config.yaml
hidden_size: 256
moe_layers: [0, 1, 2, 3, 4, 5, 6, 7, 8, 9, 10, 11]
max_steps: 5491
Below are experts of layer 7 (counted from 0) of a mixture-of-experts language model. Rows are named router (the router's row for the expert), gate (a neuron's input weights, with its number), up (a neuron's input weights, with its number) and show model dimensions 128-255. Each number is 50 + 10 x the weight over its row's rms, rounded and kept within 0 to 99.
After each expert's rows: a language model's description of what the expert responds to. This comes from a sample of Wikipedia text that the model never trained on.

# expert 13
router:62 41 47 57 52 45 46 44 50 48 62 57 70 63 45 55 56 51 51 40 36 44 37 46 25 49 52 51 51 60 55 42 48 38 44 61 40 63 66 57 54 20 69 44 53 51 54 43 52 53 50 45 29 49 45 49 49 53 59 61 59 57 56 47 53 38 54 47 52 31 54 35 30 67 58 36 56 55 45 34 60 37 60 42 39 53 38 36 33 42 61 60 49 40 41 53 37 45 46 60 49 35 50 46 47 47 28 37 39 52 38 49 36 54 49 39 54 65 45 46 35 58 54 60 50 43 42 45
gate0:37 53 55 45 50 61 53 58 42 63 50 52 53 51 47 42 33 53 47 47 45 56 58 50 52 65 47 49 56 40 39 57 59 32 58 42 47 51 47 42 52 45 61 47 74 69 62 42 57 46 53 59 51 48 44 50 52 53 57 53 58 36 51 40 38 41 49 41 46 48 51 41 44 44 69 47 59 67 56 46 55 67 32 37 41 59 52 44 38 46 58 29 37 45 46 70 42 34 42 50 63 45 53 41 37 55 52 54 66 55 24 46 78 62 36 58 34 47 51 55 41 57 61 44 60 48 41 49
up0:66 44 40 48 57 65 63 50 44 63 67 47 47 63 56 65 42 46 47 66 55 46 34 60 46 61 56 50 58 44 40 52 47 61 54 54 41 36 31 47 62 55 60 53 61 54 52 49 60 40 58 43 47 32 58 62 62 59 45 59 58 59 45 44 50 46 52 53 48 41 46 52 42 41 47 60 65 58 42 58 53 41 68 61 42 58 52 44 55 52 45 54 48 45 42 53 41 60 58 43 36 57 38 47 48 45 42 30 41 45 46 60 42 51 61 64 47 56 63 56 39 32 48 53 45 41 43 26
It responds to: Measurement units, digits. Units and digits in measurements and statistics, often in species descriptions, such as 5 mm, 26.1 ft, km, sq mi, percentages.

# expert 4
router:58 36 49 69 58 48 41 44 55 47 52 48 50 64 47 34 63 71 62 43 48 60 41 44 55 58 41 50 50 31 60 58 43 31 47 64 59 48 56 50 50 48 46 49 39 56 65 47 34 50 62 35 52 42 39 35 51 39 67 44 29 29 60 48 50 57 48 27 42 40 41 56 50 49 42 39 60 27 44 45 39 52 38 42 69 47 58 36 43 48 54 55 49 53 78 37 52 39 35 51 48 62 59 42 71 74 49 61 48 66 41 68 60 49 40 49 41 31 53 51 52 46 68 37 43 73 37 41
gate0:42 60 52 47 62 43 43 49 71 51 66 59 34 65 42 70 56 38 42 42 55 59 41 38 53 51 51 38 50 67 67 41 47 42 64 45 42 59 65 56 48 68 28 49 38 62 40 50 54 44 50 42 53 65 58 61 50 48 60 36 48 25 41 25 50 54 52 42 36 53 59 45 43 44 39 46 48 63 43 44 52 52 43 57 58 57 58 40 40 54 56 33 60 56 37 49 52 55 42 47 46 52 49 36 69 41 69 51 49 52 56 35 68 48 52 39 44 33 70 49 54 50 70 43 31 49 63 45
up0:48 63 51 56 40 50 52 56 49 44 36 53 78 52 67 47 54 64 56 44 34 57 53 44 62 55 40 36 50 56 31 30 46 34 31 34 43 25 41 39 49 35 58 60 53 56 51 64 59 48 52 54 37 43 49 62 50 47 38 66 42 66 40 51 51 47 47 50 48 53 33 64 38 64 56 43 70 27 68 57 44 67 46 39 65 53 51 56 60 36 28 43 58 66 71 56 41 47 46 50 45 55 56 28 30 46 35 51 55 46 54 49 39 65 48 47 48 60 36 48 43 60 33 57 49 33 32 53
It responds to: Places and word endings. Compass directions and place nouns like north, area, station, building, plus noun suffix pieces such as -ation, -er, -ure.

# expert 8
router:50 56 46 38 43 37 45 48 68 60 49 47 62 53 58 39 39 40 55 50 53 52 51 49 39 67 58 40 44 30 46 42 39 51 50 40 53 40 47 39 54 60 29 69 74 46 49 38 36 48 61 50 63 36 52 60 63 58 39 53 44 65 37 41 42 43 39 40 45 30 52 50 37 49 34 62 54 56 73 62 59 48 47 51 42 53 60 49 64 51 53 50 58 58 55 50 46 59 68 37 49 65 50 55 71 50 39 59 42 48 36 46 60 60 48 59 58 43 61 58 57 49 31 55 47 41 47 46
gate0:50 61 56 50 49 67 75 52 45 42 58 39 58 55 40 42 41 50 35 50 57 61 52 59 60 54 58 61 38 53 46 43 76 84 50 51 29 68 42 58 47 45 40 43 56 38 57 36 57 37 55 25 47 55 34 65 45 68 54 49 38 39 64 39 57 56 56 62 57 45 56 43 44 54 39 43 49 56 66 48 34 63 65 31 47 43 42 58 58 44 70 68 49 45 46 48 54 51 48 58 55 62 59 60 52 60 43 43 46 39 55 38 60 64 69 61 50 48 45 46 58 44 45 29 38 43 56 39
up0:41 44 49 57 47 60 40 62 53 60 51 50 26 54 57 33 62 48 58 39 41 51 39 72 34 53 66 44 41 47 43 42 48 45 54 45 66 42 52 39 51 47 56 66 23 57 55 65 57 46 81 70 42 57 50 56 56 52 59 39 42 38 46 35 40 30 38 53 48 40 43 58 76 57 48 55 49 67 50 48 51 43 45 47 54 63 50 28 59 64 48 51 48 53 51 37 59 39 47 48 47 69 52 55 49 43 34 48 46 41 47 51 58 48 47 41 66 59 38 45 50 39 57 44 46 42 64 48
It responds to: Clause links, political text. Relative pronouns and clause connectors like that, which, who, by, and commas, often in election and party articles.

# expert 2
router:62 51 64 60 53 60 53 40 37 45 44 53 63 44 53 45 37 46 35 52 62 45 38 56 64 57 54 51 40 43 68 50 53 69 58 40 61 54 55 41 47 45 64 66 43 52 53 51 36 44 36 46 42 50 43 48 40 49 39 59 59 37 51 67 44 61 38 58 49 43 42 51 39 44 63 56 52 56 38 57 44 47 43 54 44 41 41 59 74 31 44 46 41 54 33 36 47 57 63 47 54 48 57 38 44 51 41 59 63 37 50 44 37 45 52 36 51 52 31 48 66 63 57 50 45 54 53 58
gate0:68 49 39 42 38 53 48 43 57 47 46 46 33 46 58 42 52 50 57 43 56 42 46 66 51 53 45 54 55 61 63 55 45 53 57 28 50 44 54 44 55 33 50 49 42 47 33 37 62 42 57 44 67 50 53 64 42 52 39 64 42 45 53 53 76 30 38 34 46 41 46 39 42 53 46 40 37 50 32 49 82 54 45 50 37 59 60 58 48 42 36 53 39 49 26 63 43 64 54 42 58 50 57 56 71 58 50 76 58 52 47 51 60 52 73 43 39 38 57 49 46 44 57 66 40 52 57 42
up0:32 45 41 53 63 53 53 59 62 62 47 25 39 47 43 48 60 60 68 37 38 39 39 60 54 46 25 49 45 45 46 55 63 44 45 60 47 44 43 47 59 48 52 47 55 42 32 54 58 51 43 44 41 43 45 54 43 42 57 31 48 37 43 50 29 42 57 46 49 58 45 41 50 41 45 56 45 37 55 47 37 63 38 54 48 51 51 41 44 64 69 36 51 56 44 58 54 52 42 61 47 47 51 57 49 65 61 49 49 51 53 36 59 61 42 49 48 34 48 34 55 67 41 36 50 67 50 39
It responds to: Foreign name fragments. Word pieces inside Spanish, Portuguese, Slavic and Hungarian names and words, often accented letters, such as Alcar-az, Lászl-ó, -ić.

# expert 6
router:58 59 53 54 58 59 59 65 51 53 68 67 43 40 60 50 38 48 48 56 48 30 57 37 50 44 50 56 58 69 39 74 73 48 54 49 41 61 63 56 42 49 48 29 65 35 44 60 40 56 32 46 36 31 47 45 58 41 62 37 59 52 35 45 46 45 47 55 48 75 43 67 64 44 31 34 55 55 53 67 37 39 38 51 50 38 58 48 46 49 40 55 50 56 63 54 50 33 44 24 41 58 57 54 44 39 59 60 53 34 52 44 50 66 68 41 39 52 54 28 47 36 62 38 58 53 41 42
gate0:57 27 52 34 54 64 68 59 56 40 45 67 45 49 56 48 36 39 39 48 46 48 66 46 53 62 58 47 63 68 55 33 58 46 57 49 55 59 41 51 49 70 59 70 49 38 42 54 32 60 47 62 40 56 65 57 51 43 72 23 50 29 45 33 37 59 59 37 45 53 38 53 59 30 58 47 61 28 45 62 30 49 46 39 41 54 53 54 54 57 49 55 52 52 52 53 62 39 44 58 33 41 61 57 45 40 51 47 39 50 27 43 52 45 55 54 49 40 48 46 53 52 45 59 65 49 34 32
up0:49 49 29 71 55 50 51 51 46 50 30 48 55 47 59 43 57 40 43 68 45 56 49 56 62 83 46 52 40 41 53 46 57 46 43 48 45 51 39 52 35 69 37 54 41 55 54 49 61 62 61 45 53 52 50 61 40 47 66 49 47 41 48 55 50 64 42 52 38 53 52 52 58 43 43 40 55 69 54 64 41 29 43 58 52 52 50 47 59 42 60 53 43 47 52 43 46 45 50 59 60 52 65 58 51 41 34 52 66 51 58 48 44 60 47 43 42 63 35 39 43 42 62 73 56 30 62 42
It responds to: Trailing digits of numbers. Later digits of years, ages, scores and table figures, such as the 7 in 2017, the 9 in 1999, plus century.

# expert 11
router:47 62 40 79 38 62 53 29 58 52 44 39 52 38 59 44 47 60 47 52 57 60 61 48 58 40 34 46 64 49 45 49 40 55 44 59 46 42 46 67 38 47 49 57 53 59 50 52 64 52 53 61 64 24 39 40 53 56 35 52 45 50 50 50 44 48 48 66 44 51 39 49 45 54 61 66 35 52 51 65 37 41 65 55 40 46 44 63 49 50 40 40 31 55 56 59 47 50 32 57 51 58 44 54 62 42 54 60 44 34 39 41 41 67 55 63 27 40 63 54 46 33 58 36 62 52 49 68
gate0:52 56 54 64 44 51 46 45 43 39 55 48 48 34 59 60 63 49 66 39 49 57 57 53 42 41 53 50 55 51 40 52 59 66 52 75 48 55 43 29 53 55 32 52 61 46 48 34 44 67 58 57 42 76 42 56 43 63 37 52 43 45 54 26 50 55 65 49 56 60 47 37 53 43 37 64 44 53 55 52 46 47 42 44 57 69 46 62 40 41 51 45 44 48 51 52 53 55 51 40 50 39 49 53 70 57 59 52 49 53 60 41 48 35 82 53 67 58 48 43 54 55 37 38 51 40 55 64
up0:40 55 39 67 61 56 53 60 45 54 64 45 48 45 60 48 54 48 55 46 23 62 55 45 32 55 54 66 52 53 75 44 40 45 43 43 48 54 56 52 38 51 46 46 61 50 54 48 58 57 38 28 40 33 30 49 69 58 46 61 58 40 44 42 55 51 37 57 61 38 36 52 42 64 48 47 41 42 50 46 48 56 51 45 46 70 66 54 48 49 46 38 51 45 60 50 64 52 44 25 66 54 44 55 46 47 32 65 54 68 40 45 51 44 60 52 38 52 55 55 51 59 30 59 51 46 52 58
It responds to: Work and institution nouns. Head nouns naming works or institutions after the or a proper name, such as book, album, film, song, Act, Museum, Association.

# expert 5
router:37 46 54 57 52 52 38 45 52 48 55 49 67 49 45 65 65 48 31 62 53 55 49 59 42 82 49 65 52 69 54 70 57 75 41 48 57 42 60 69 44 75 35 46 53 57 63 64 56 39 49 58 48 34 55 58 36 50 59 56 45 57 30 57 45 58 53 43 59 59 54 45 59 56 41 56 49 46 64 51 47 51 38 58 44 56 59 46 55 53 57 63 50 65 45 69 48 36 36 56 48 52 34 59 39 55 48 54 58 42 57 45 42 31 46 37 35 49 37 49 36 56 69 47 57 37 27 55
gate0:52 43 56 53 49 61 45 56 45 44 56 61 49 53 53 55 47 49 61 46 38 50 63 53 48 73 50 48 58 50 46 39 30 41 41 55 46 68 29 40 57 46 50 52 55 60 62 49 54 64 70 52 59 38 54 32 50 73 56 39 48 48 58 57 45 55 44 47 51 48 44 51 47 62 54 63 41 49 49 23 63 66 56 50 57 41 35 30 40 37 55 53 38 44 38 48 55 36 45 39 45 64 45 53 52 49 48 60 51 42 53 46 62 88 41 63 60 44 54 48 48 54 54 48 51 25 59 52
up0:52 58 61 53 03 55 40 44 29 50 51 54 47 55 49 51 45 50 37 46 57 43 45 42 33 65 38 47 52 76 54 45 29 60 53 43 46 37 66 62 48 42 62 63 47 63 32 47 24 43 47 47 45 50 52 52 41 57 42 46 60 54 37 31 57 59 52 56 58 60 28 52 43 47 55 42 48 48 43 53 44 39 50 54 45 64 49 57 46 51 51 40 73 55 37 55 43 54 31 59 50 53 30 64 50 62 56 64 59 48 50 33 43 45 46 50 57 47 51 63 54 48 56 51 56 59 52 50
It responds to: Biographical life verbs. Biographical words after was or were, above all born, also died, married, known, based, released, built.

# expert 1
router:55 58 54 42 40 47 44 39 29 38 50 55 45 40 43 60 61 39 53 39 43 55 53 63 43 70 45 54 53 42 39 61 51 53 54 34 51 45 45 39 29 42 64 62 33 45 28 57 61 43 53 56 66 49 61 48 68 52 35 44 50 56 39 42 50 47 52 67 51 38 55 40 56 41 59 42 50 53 63 37 57 67 60 67 64 62 38 55 45 66 48 47 42 44 56 53 49 51 58 50 65 45 40 33 50 61 63 38 62 40 68 38 68 50 42 47 56 45 42 56 67 48 37 52 45 56 59 59
gate0:45 15 36 58 51 41 40 52 62 50 45 42 48 44 46 63 70 65 42 43 50 75 49 54 34 50 52 50 61 51 40 39 57 71 26 58 53 52 50 50 43 37 44 33 55 51 58 49 68 61 41 53 34 63 47 64 34 34 65 38 32 47 75 40 48 28 44 68 48 42 49 47 43 56 51 34 54 37 54 58 47 48 52 60 46 48 43 52 43 44 50 67 45 40 41 51 42 44 25 25 57 63 60 42 57 39 66 47 40 73 44 38 53 55 44 53 49 59 73 50 56 46 55 55 42 46 53 61
up0:52 51 59 53 40 37 55 36 59 52 47 53 55 50 48 53 39 58 36 44 49 39 53 29 42 54 30 49 51 46 61 65 39 55 65 45 45 58 45 57 32 59 39 44 64 56 54 30 41 47 46 38 56 53 37 47 47 47 57 50 44 52 67 58 44 62 44 45 49 32 65 50 66 66 36 52 47 58 54 68 48 32 52 38 50 60 55 43 34 44 26 45 32 59 56 53 48 52 55 58 54 23 46 58 53 37 40 44 44 43 60 56 32 67 55 59 54 47 64 41 27 36 43 56 49 51 42 54
It responds to: Articles and determiners. Articles and possessive determiners starting a noun phrase, often after is, of, in, such as the, a, its, their.

# expert 7
router:68 49 60 61 52 39 49 28 41 63 35 42 31 49 20 46 55 40 44 63 51 60 57 45 49 52 38 48 58 47 67 41 53 61 54 53 61 33 39 57 53 59 50 56 46 50 31 57 61 65 45 49 50 40 54 72 36 64 36 41 58 49 41 43 44 59 34 56 62 55 42 45 47 60 45 61 65 56 41 73 52 52 48 59 51 67 39 49 52 49 57 37 60 57 61 48 44 63 42 62 43 40 51 52 41 46 61 46 57 62 36 65 45 33 34 57 41 74 56 45 38 51 72 52 47 59 50 51
gate0:56 29 38 48 56 66 39 60 61 58 34 73 50 51 49 50 55 39 62 43 43 43 48 41 45 50 54 35 62 57 53 49 43 63 55 36 55 66 27 48 49 68 55 53 53 45 54 54 53 49 43 55 66 59 54 66 51 24 42 36 57 42 49 63 44 40 50 44 56 43 41 52 48 48 45 54 51 53 51 54 40 66 66 66 33 57 47 62 44 54 24 37 46 47 49 66 45 56 44 46 42 51 54 38 35 49 55 76 66 52 43 46 50 53 42 58 35 51 47 54 37 58 38 66 69 41 63 62
up0:49 34 34 58 50 28 53 57 57 70 37 68 49 57 48 40 55 49 43 51 46 61 47 40 50 60 40 44 65 46 51 56 45 47 39 55 74 53 45 47 47 55 59 70 53 62 40 32 48 56 60 53 50 67 39 49 57 25 41 43 52 50 42 50 58 47 51 47 37 54 39 46 64 55 42 56 33 56 59 42 43 49 61 69 46 55 42 38 34 63 40 46 46 58 51 60 35 66 48 40 31 49 52 30 31 34 57 68 54 45 28 55 60 59 42 46 51 72 34 45 41 39 37 51 60 52 38 70
It responds to: Space before numbers. Lone space tokens before numbers and dates in tables and lists, plus currency signs and opening brackets, such as $, £, (.

# expert 15
router:37 64 58 41 51 62 50 58 54 53 49 72 46 58 52 43 43 54 44 46 39 42 48 41 48 47 53 33 45 60 57 56 48 41 51 51 38 63 48 73 68 61 52 39 51 45 57 67 43 46 65 54 50 65 58 55 57 53 40 38 57 52 59 37 42 53 58 65 58 50 55 51 36 60 50 37 50 42 38 39 41 62 49 40 47 44 52 81 53 62 52 53 54 42 41 51 35 40 47 60 66 45 67 48 47 43 47 39 51 31 67 51 58 62 59 57 50 53 43 63 45 50 36 49 42 43 46 56
gate0:47 42 39 39 59 62 54 47 39 55 58 57 47 62 53 69 55 53 51 67 37 51 39 59 56 50 56 55 68 50 61 58 65 46 43 28 58 50 34 50 61 64 62 60 43 50 40 59 39 48 68 43 41 44 39 47 49 29 41 41 52 52 68 42 55 52 56 59 42 50 59 65 69 65 50 45 59 61 43 53 45 35 42 37 55 55 60 70 60 49 45 65 43 50 51 45 62 58 49 57 63 44 55 56 55 52 59 66 37 39 37 59 21 40 43 46 48 64 51 44 42 47 45 53 71 60 64 60
up0:36 64 46 43 52 52 64 59 39 55 56 43 41 56 54 56 38 43 49 41 33 52 49 51 43 57 42 39 50 47 54 44 50 58 49 48 54 50 45 33 62 58 51 61 46 37 65 33 49 46 60 42 56 45 52 50 57 53 55 35 43 29 51 53 42 26 45 36 29 55 64 44 49 43 41 57 61 48 45 53 58 42 55 58 54 59 47 60 63 36 66 58 37 26 37 43 59 52 49 59 47 52 51 56 64 68 45 39 50 59 41 68 73 66 42 45 52 51 38 49 50 51 32 47 34 39 63 49
It responds to: Layout and line breaks. Line breaks, table pipes, heading markers like == and ===, and colons in infobox key–value lines and list entries.

# expert 0
router:63 63 45 36 56 61 74 68 57 48 62 62 45 36 39 41 61 43 47 42 58 53 44 75 41 46 38 54 50 47 40 33 37 43 54 39 58 66 54 44 79 39 28 43 32 49 44 39 37 52 56 45 34 70 60 52 38 53 65 49 39 39 53 47 62 48 57 40 51 66 42 46 55 50 52 61 30 65 53 36 44 55 61 48 57 57 46 38 54 45 52 52 48 62 53 62 63 43 38 29 46 39 43 65 54 43 57 56 55 59 59 74 52 32 50 70 62 42 42 48 36 52 34 53 50 53 42 40
gate0:59 36 49 59 49 50 40 46 38 55 40 39 56 57 46 68 42 57 66 61 50 75 36 40 59 46 46 60 63 33 47 59 52 58 53 56 52 55 44 35 30 69 66 45 35 46 45 38 64 53 59 61 52 66 54 46 51 50 56 42 41 25 58 49 52 55 37 40 57 50 33 37 30 43 43 47 67 45 58 54 42 64 40 47 42 46 37 41 46 44 52 44 27 42 44 62 45 46 40 44 65 70 57 45 69 44 77 80 56 72 58 45 57 57 57 29 38 48 48 58 56 46 55 51 48 52 49 57
up0:30 52 51 46 37 36 51 53 56 42 64 48 52 58 28 48 49 58 42 43 60 37 46 51 46 55 44 61 35 58 50 49 50 23 48 51 43 50 46 49 73 55 53 59 66 52 48 63 32 63 48 35 34 55 46 38 44 40 46 56 49 71 44 40 50 34 64 75 57 47 59 65 73 74 49 58 37 51 40 55 55 58 46 38 54 42 46 48 57 45 49 43 56 58 62 60 54 64 48 54 46 34 50 67 45 55 45 28 65 36 41 40 62 32 45 46 69 49 56 54 35 64 58 51 39 31 53 32
It responds to: Copular and auxiliary verbs. Verbs right after a subject pronoun or noun, mostly was, is, were, has, been, plus comparative as and like.

# expert 3
router:41 36 47 48 49 47 52 60 30 62 43 46 25 39 53 63 41 58 51 48 49 64 34 46 63 47 49 52 30 56 38 44 55 50 49 56 31 39 48 25 49 59 65 44 57 44 68 46 59 46 49 61 52 54 58 30 57 46 52 55 64 52 67 58 52 64 69 56 38 61 48 53 57 33 63 66 50 47 40 50 75 51 56 54 51 47 57 35 60 62 45 57 43 53 66 40 63 64 45 54 47 59 66 30 35 31 55 63 57 48 51 41 48 38 36 43 66 40 66 65 60 53 43 65 52 49 56 54
gate0:64 54 44 43 66 49 54 44 57 46 40 44 48 39 80 62 35 31 55 60 75 42 38 66 30 62 47 57 32 43 45 44 59 43 58 43 55 54 51 61 36 49 35 37 48 45 49 48 58 57 48 52 57 56 53 52 56 65 58 51 35 38 84 59 58 47 50 40 55 58 59 43 71 45 52 46 51 58 51 37 55 42 47 57 27 55 34 57 45 59 56 56 51 52 32 53 60 53 30 58 54 66 52 59 47 41 42 42 42 44 36 43 61 61 62 54 47 50 58 53 58 59 61 39 57 50 34 60
up0:57 45 56 46 62 41 54 43 43 43 27 50 49 58 61 48 20 37 40 62 82 48 55 55 41 40 23 62 40 52 57 56 62 33 45 42 48 45 51 50 54 47 38 46 50 55 53 34 48 48 36 55 34 75 52 41 38 59 52 40 30 42 60 43 60 59 63 59 41 62 50 21 66 48 44 44 60 41 59 50 64 28 56 47 48 54 38 44 53 41 56 48 68 53 54 35 52 51 36 55 37 64 61 53 59 49 58 45 50 38 60 51 55 51 74 60 58 64 58 64 44 55 53 39 60 48 42 53
It responds to: Surname pieces. Surnames and their word-piece endings in name lists, credits and tables, such as Smith, Jones, McC, -inson, -stein.

# expert 9
router:44 30 54 46 55 46 38 53 50 35 46 46 65 53 64 55 63 53 67 54 51 50 49 46 51 25 54 61 45 62 35 37 55 54 49 58 50 49 39 49 48 67 52 69 63 49 29 53 44 41 43 40 64 52 70 53 54 42 41 55 44 38 68 51 47 53 42 49 40 46 60 58 27 60 48 62 62 34 48 56 45 41 53 55 55 54 51 66 33 58 56 53 68 29 36 69 49 44 68 68 27 48 42 50 52 43 72 56 54 52 50 56 52 33 53 47 46 61 64 50 64 49 34 61 54 49 62 32
gate0:42 63 46 54 64 69 48 59 54 46 40 48 39 40 46 57 46 34 35 38 54 40 51 63 65 24 54 38 41 61 44 38 46 57 64 46 57 52 49 30 46 69 41 50 35 68 44 37 56 52 52 53 55 45 39 59 40 41 48 50 49 34 36 43 40 58 37 59 44 58 55 53 46 40 43 54 37 40 53 45 48 56 64 42 53 46 52 45 50 65 36 58 84 23 75 36 60 66 34 41 43 43 59 42 59 50 37 45 42 38 53 68 35 42 56 43 49 57 45 45 53 45 58 43 49 75 44 52
up0:55 49 53 43 43 42 68 56 65 40 51 44 67 66 56 52 55 64 50 58 58 56 65 47 41 60 47 54 66 52 34 51 57 48 45 55 52 49 46 72 51 32 65 43 62 26 50 68 47 36 44 46 29 47 47 36 48 55 52 49 45 52 63 46 58 60 50 35 52 50 46 47 44 47 52 39 67 59 59 61 47 47 33 49 69 48 48 54 58 51 60 35 43 61 40 54 52 42 53 50 48 40 40 59 49 53 66 54 60 64 53 35 67 50 59 56 62 46 59 52 30 49 55 58 44 36 47 56
It responds to: First names, name fragments. First names such as Robert, Mike, Kevin, plus mid-word pieces like -ly, -ton, -ley and stray bytes from Chinese or Japanese text.

# expert 10
router:35 36 35 61 45 44 51 52 56 53 47 46 59 62 54 46 47 62 42 49 55 61 56 50 50 44 63 43 54 46 45 43 44 41 40 44 62 57 58 64 47 50 49 30 42 53 56 27 65 68 44 66 63 55 57 53 54 35 30 59 39 51 52 57 61 40 73 59 53 66 63 57 68 63 55 35 42 42 52 53 47 42 43 40 45 52 56 48 30 51 45 34 61 45 45 38 63 71 53 66 58 58 50 47 45 62 68 50 31 59 44 27 35 55 55 54 41 57 59 49 38 55 60 52 60 59 59 49
gate0:51 53 46 46 67 64 56 38 74 58 48 47 50 44 45 52 53 77 37 45 51 34 59 49 68 36 70 55 50 74 54 35 51 50 35 46 50 59 40 41 38 47 48 54 50 56 35 45 48 41 55 76 44 54 59 58 64 41 55 60 62 57 52 46 35 49 49 49 41 59 57 36 53 56 30 49 35 31 58 41 65 62 55 29 72 51 58 54 54 43 49 39 47 50 55 55 33 60 36 44 52 43 60 51 52 59 63 48 47 43 51 56 38 48 68 67 46 49 64 43 40 39 57 77 57 42 53 62
up0:50 46 53 48 39 33 34 60 38 48 44 54 50 52 50 56 68 32 87 55 77 41 53 54 49 69 49 49 61 35 59 52 49 49 44 81 62 54 54 51 55 64 49 46 46 51 55 52 63 50 41 45 48 38 48 35 48 39 56 27 59 35 50 49 47 34 40 45 75 54 51 63 52 53 58 63 54 64 65 41 45 59 49 53 59 60 36 53 53 47 41 49 58 45 57 45 26 65 38 74 68 52 49 66 41 58 56 47 47 57 46 35 54 42 57 55 64 64 37 53 55 53 37 51 42 46 60 36
It responds to: Slashes and military names. Slashes, ampersands, apostrophes and quotes joining abbreviations, plus military and world words like Air, Army, Navy, World War.

# expert 12
router:52 47 46 49 47 35 42 56 45 47 39 36 41 52 55 67 51 56 74 53 54 45 67 44 55 36 65 55 60 50 40 62 53 46 41 43 56 41 45 50 48 43 58 60 52 50 60 70 74 37 52 43 43 51 42 40 34 48 65 59 44 57 47 47 57 29 41 40 47 63 59 55 62 28 36 52 42 49 45 42 66 53 65 63 56 33 57 50 56 50 57 50 67 43 27 56 44 49 63 53 69 53 40 70 49 53 34 48 51 63 44 42 53 51 49 54 53 58 48 54 56 58 50 37 43 46 71 64
gate0:65 48 42 56 56 41 51 62 83 50 66 57 42 51 47 46 34 28 47 34 50 49 43 41 51 60 69 49 77 33 45 58 44 71 37 48 34 57 55 48 46 33 32 52 61 42 50 53 63 61 46 42 42 44 53 67 45 45 37 63 40 54 52 51 53 43 48 50 63 43 54 52 53 51 52 48 63 51 60 58 59 55 50 40 71 42 46 48 50 60 61 54 59 64 54 28 44 67 48 51 48 32 54 38 61 50 36 56 48 49 51 52 56 34 41 45 51 61 50 57 60 41 59 55 35 62 50 49
up0:21 38 54 52 77 60 54 43 55 58 50 42 44 51 58 46 49 59 56 60 38 49 60 55 29 50 60 43 51 57 53 54 49 34 51 49 38 52 43 65 48 64 53 44 15 52 51 36 60 42 45 52 35 53 68 50 46 62 43 39 53 58 47 49 43 48 64 56 45 66 50 57 51 53 40 41 63 44 35 55 61 43 42 50 54 52 40 71 44 51 31 39 47 45 60 53 57 53 63 40 37 52 49 58 46 42 58 71 64 39 57 54 66 54 48 60 50 39 44 48 49 56 50 57 59 43 45 45
It responds to: Sports stats and word starts. Sports table headers and terms like Goals, Win, Loss, touchdown, plus initial word pieces such as b-att-ing, h-ip hop.

# expert 14
router:50 65 45 23 61 55 72 53 55 61 51 44 39 40 51 53 55 36 55 61 49 46 56 48 49 35 50 70 39 58 62 40 51 53 63 65 43 55 34 46 59 67 48 39 49 62 55 28 42 56 41 62 53 57 43 65 60 45 54 47 46 55 59 62 46 73 50 36 35 42 46 64 57 44 54 52 50 54 45 56 36 55 30 41 53 41 33 50 57 54 44 63 47 50 37 29 71 49 58 34 43 48 33 35 40 53 49 37 42 50 47 51 73 63 57 45 58 40 54 50 39 50 56 47 54 37 51 51
gate0:31 36 49 44 53 66 50 47 52 50 62 46 51 34 63 45 48 34 58 50 70 46 48 52 48 42 40 58 61 63 49 50 47 36 38 51 27 42 56 52 58 57 56 46 37 62 69 80 52 51 51 39 35 59 54 44 45 45 73 34 32 53 61 42 75 36 59 39 50 45 62 61 51 51 46 50 61 53 55 56 51 51 55 46 52 49 35 54 56 56 66 42 59 53 43 42 49 51 49 47 44 48 57 36 50 42 58 48 47 52 55 51 56 71 52 46 58 66 63 53 65 85 53 60 40 44 72 50
up0:68 55 40 37 44 54 54 51 51 54 55 51 59 57 55 54 55 50 42 60 33 52 48 48 52 39 58 46 47 41 36 49 60 58 48 40 75 52 40 47 49 40 43 50 63 53 42 46 66 53 43 51 67 51 33 68 39 52 27 77 42 61 56 54 28 63 30 44 61 37 46 43 43 32 45 61 53 53 49 54 55 38 49 61 54 65 59 26 54 36 28 54 49 63 40 55 38 37 61 53 44 39 46 53 64 46 58 61 51 50 65 50 44 48 54 56 51 50 61 54 50 47 39 55 44 62 51 40
It responds to: Time expressions and years. Time words after in, such as early, recent, during, throughout, and the early digits of years like 20-2-4.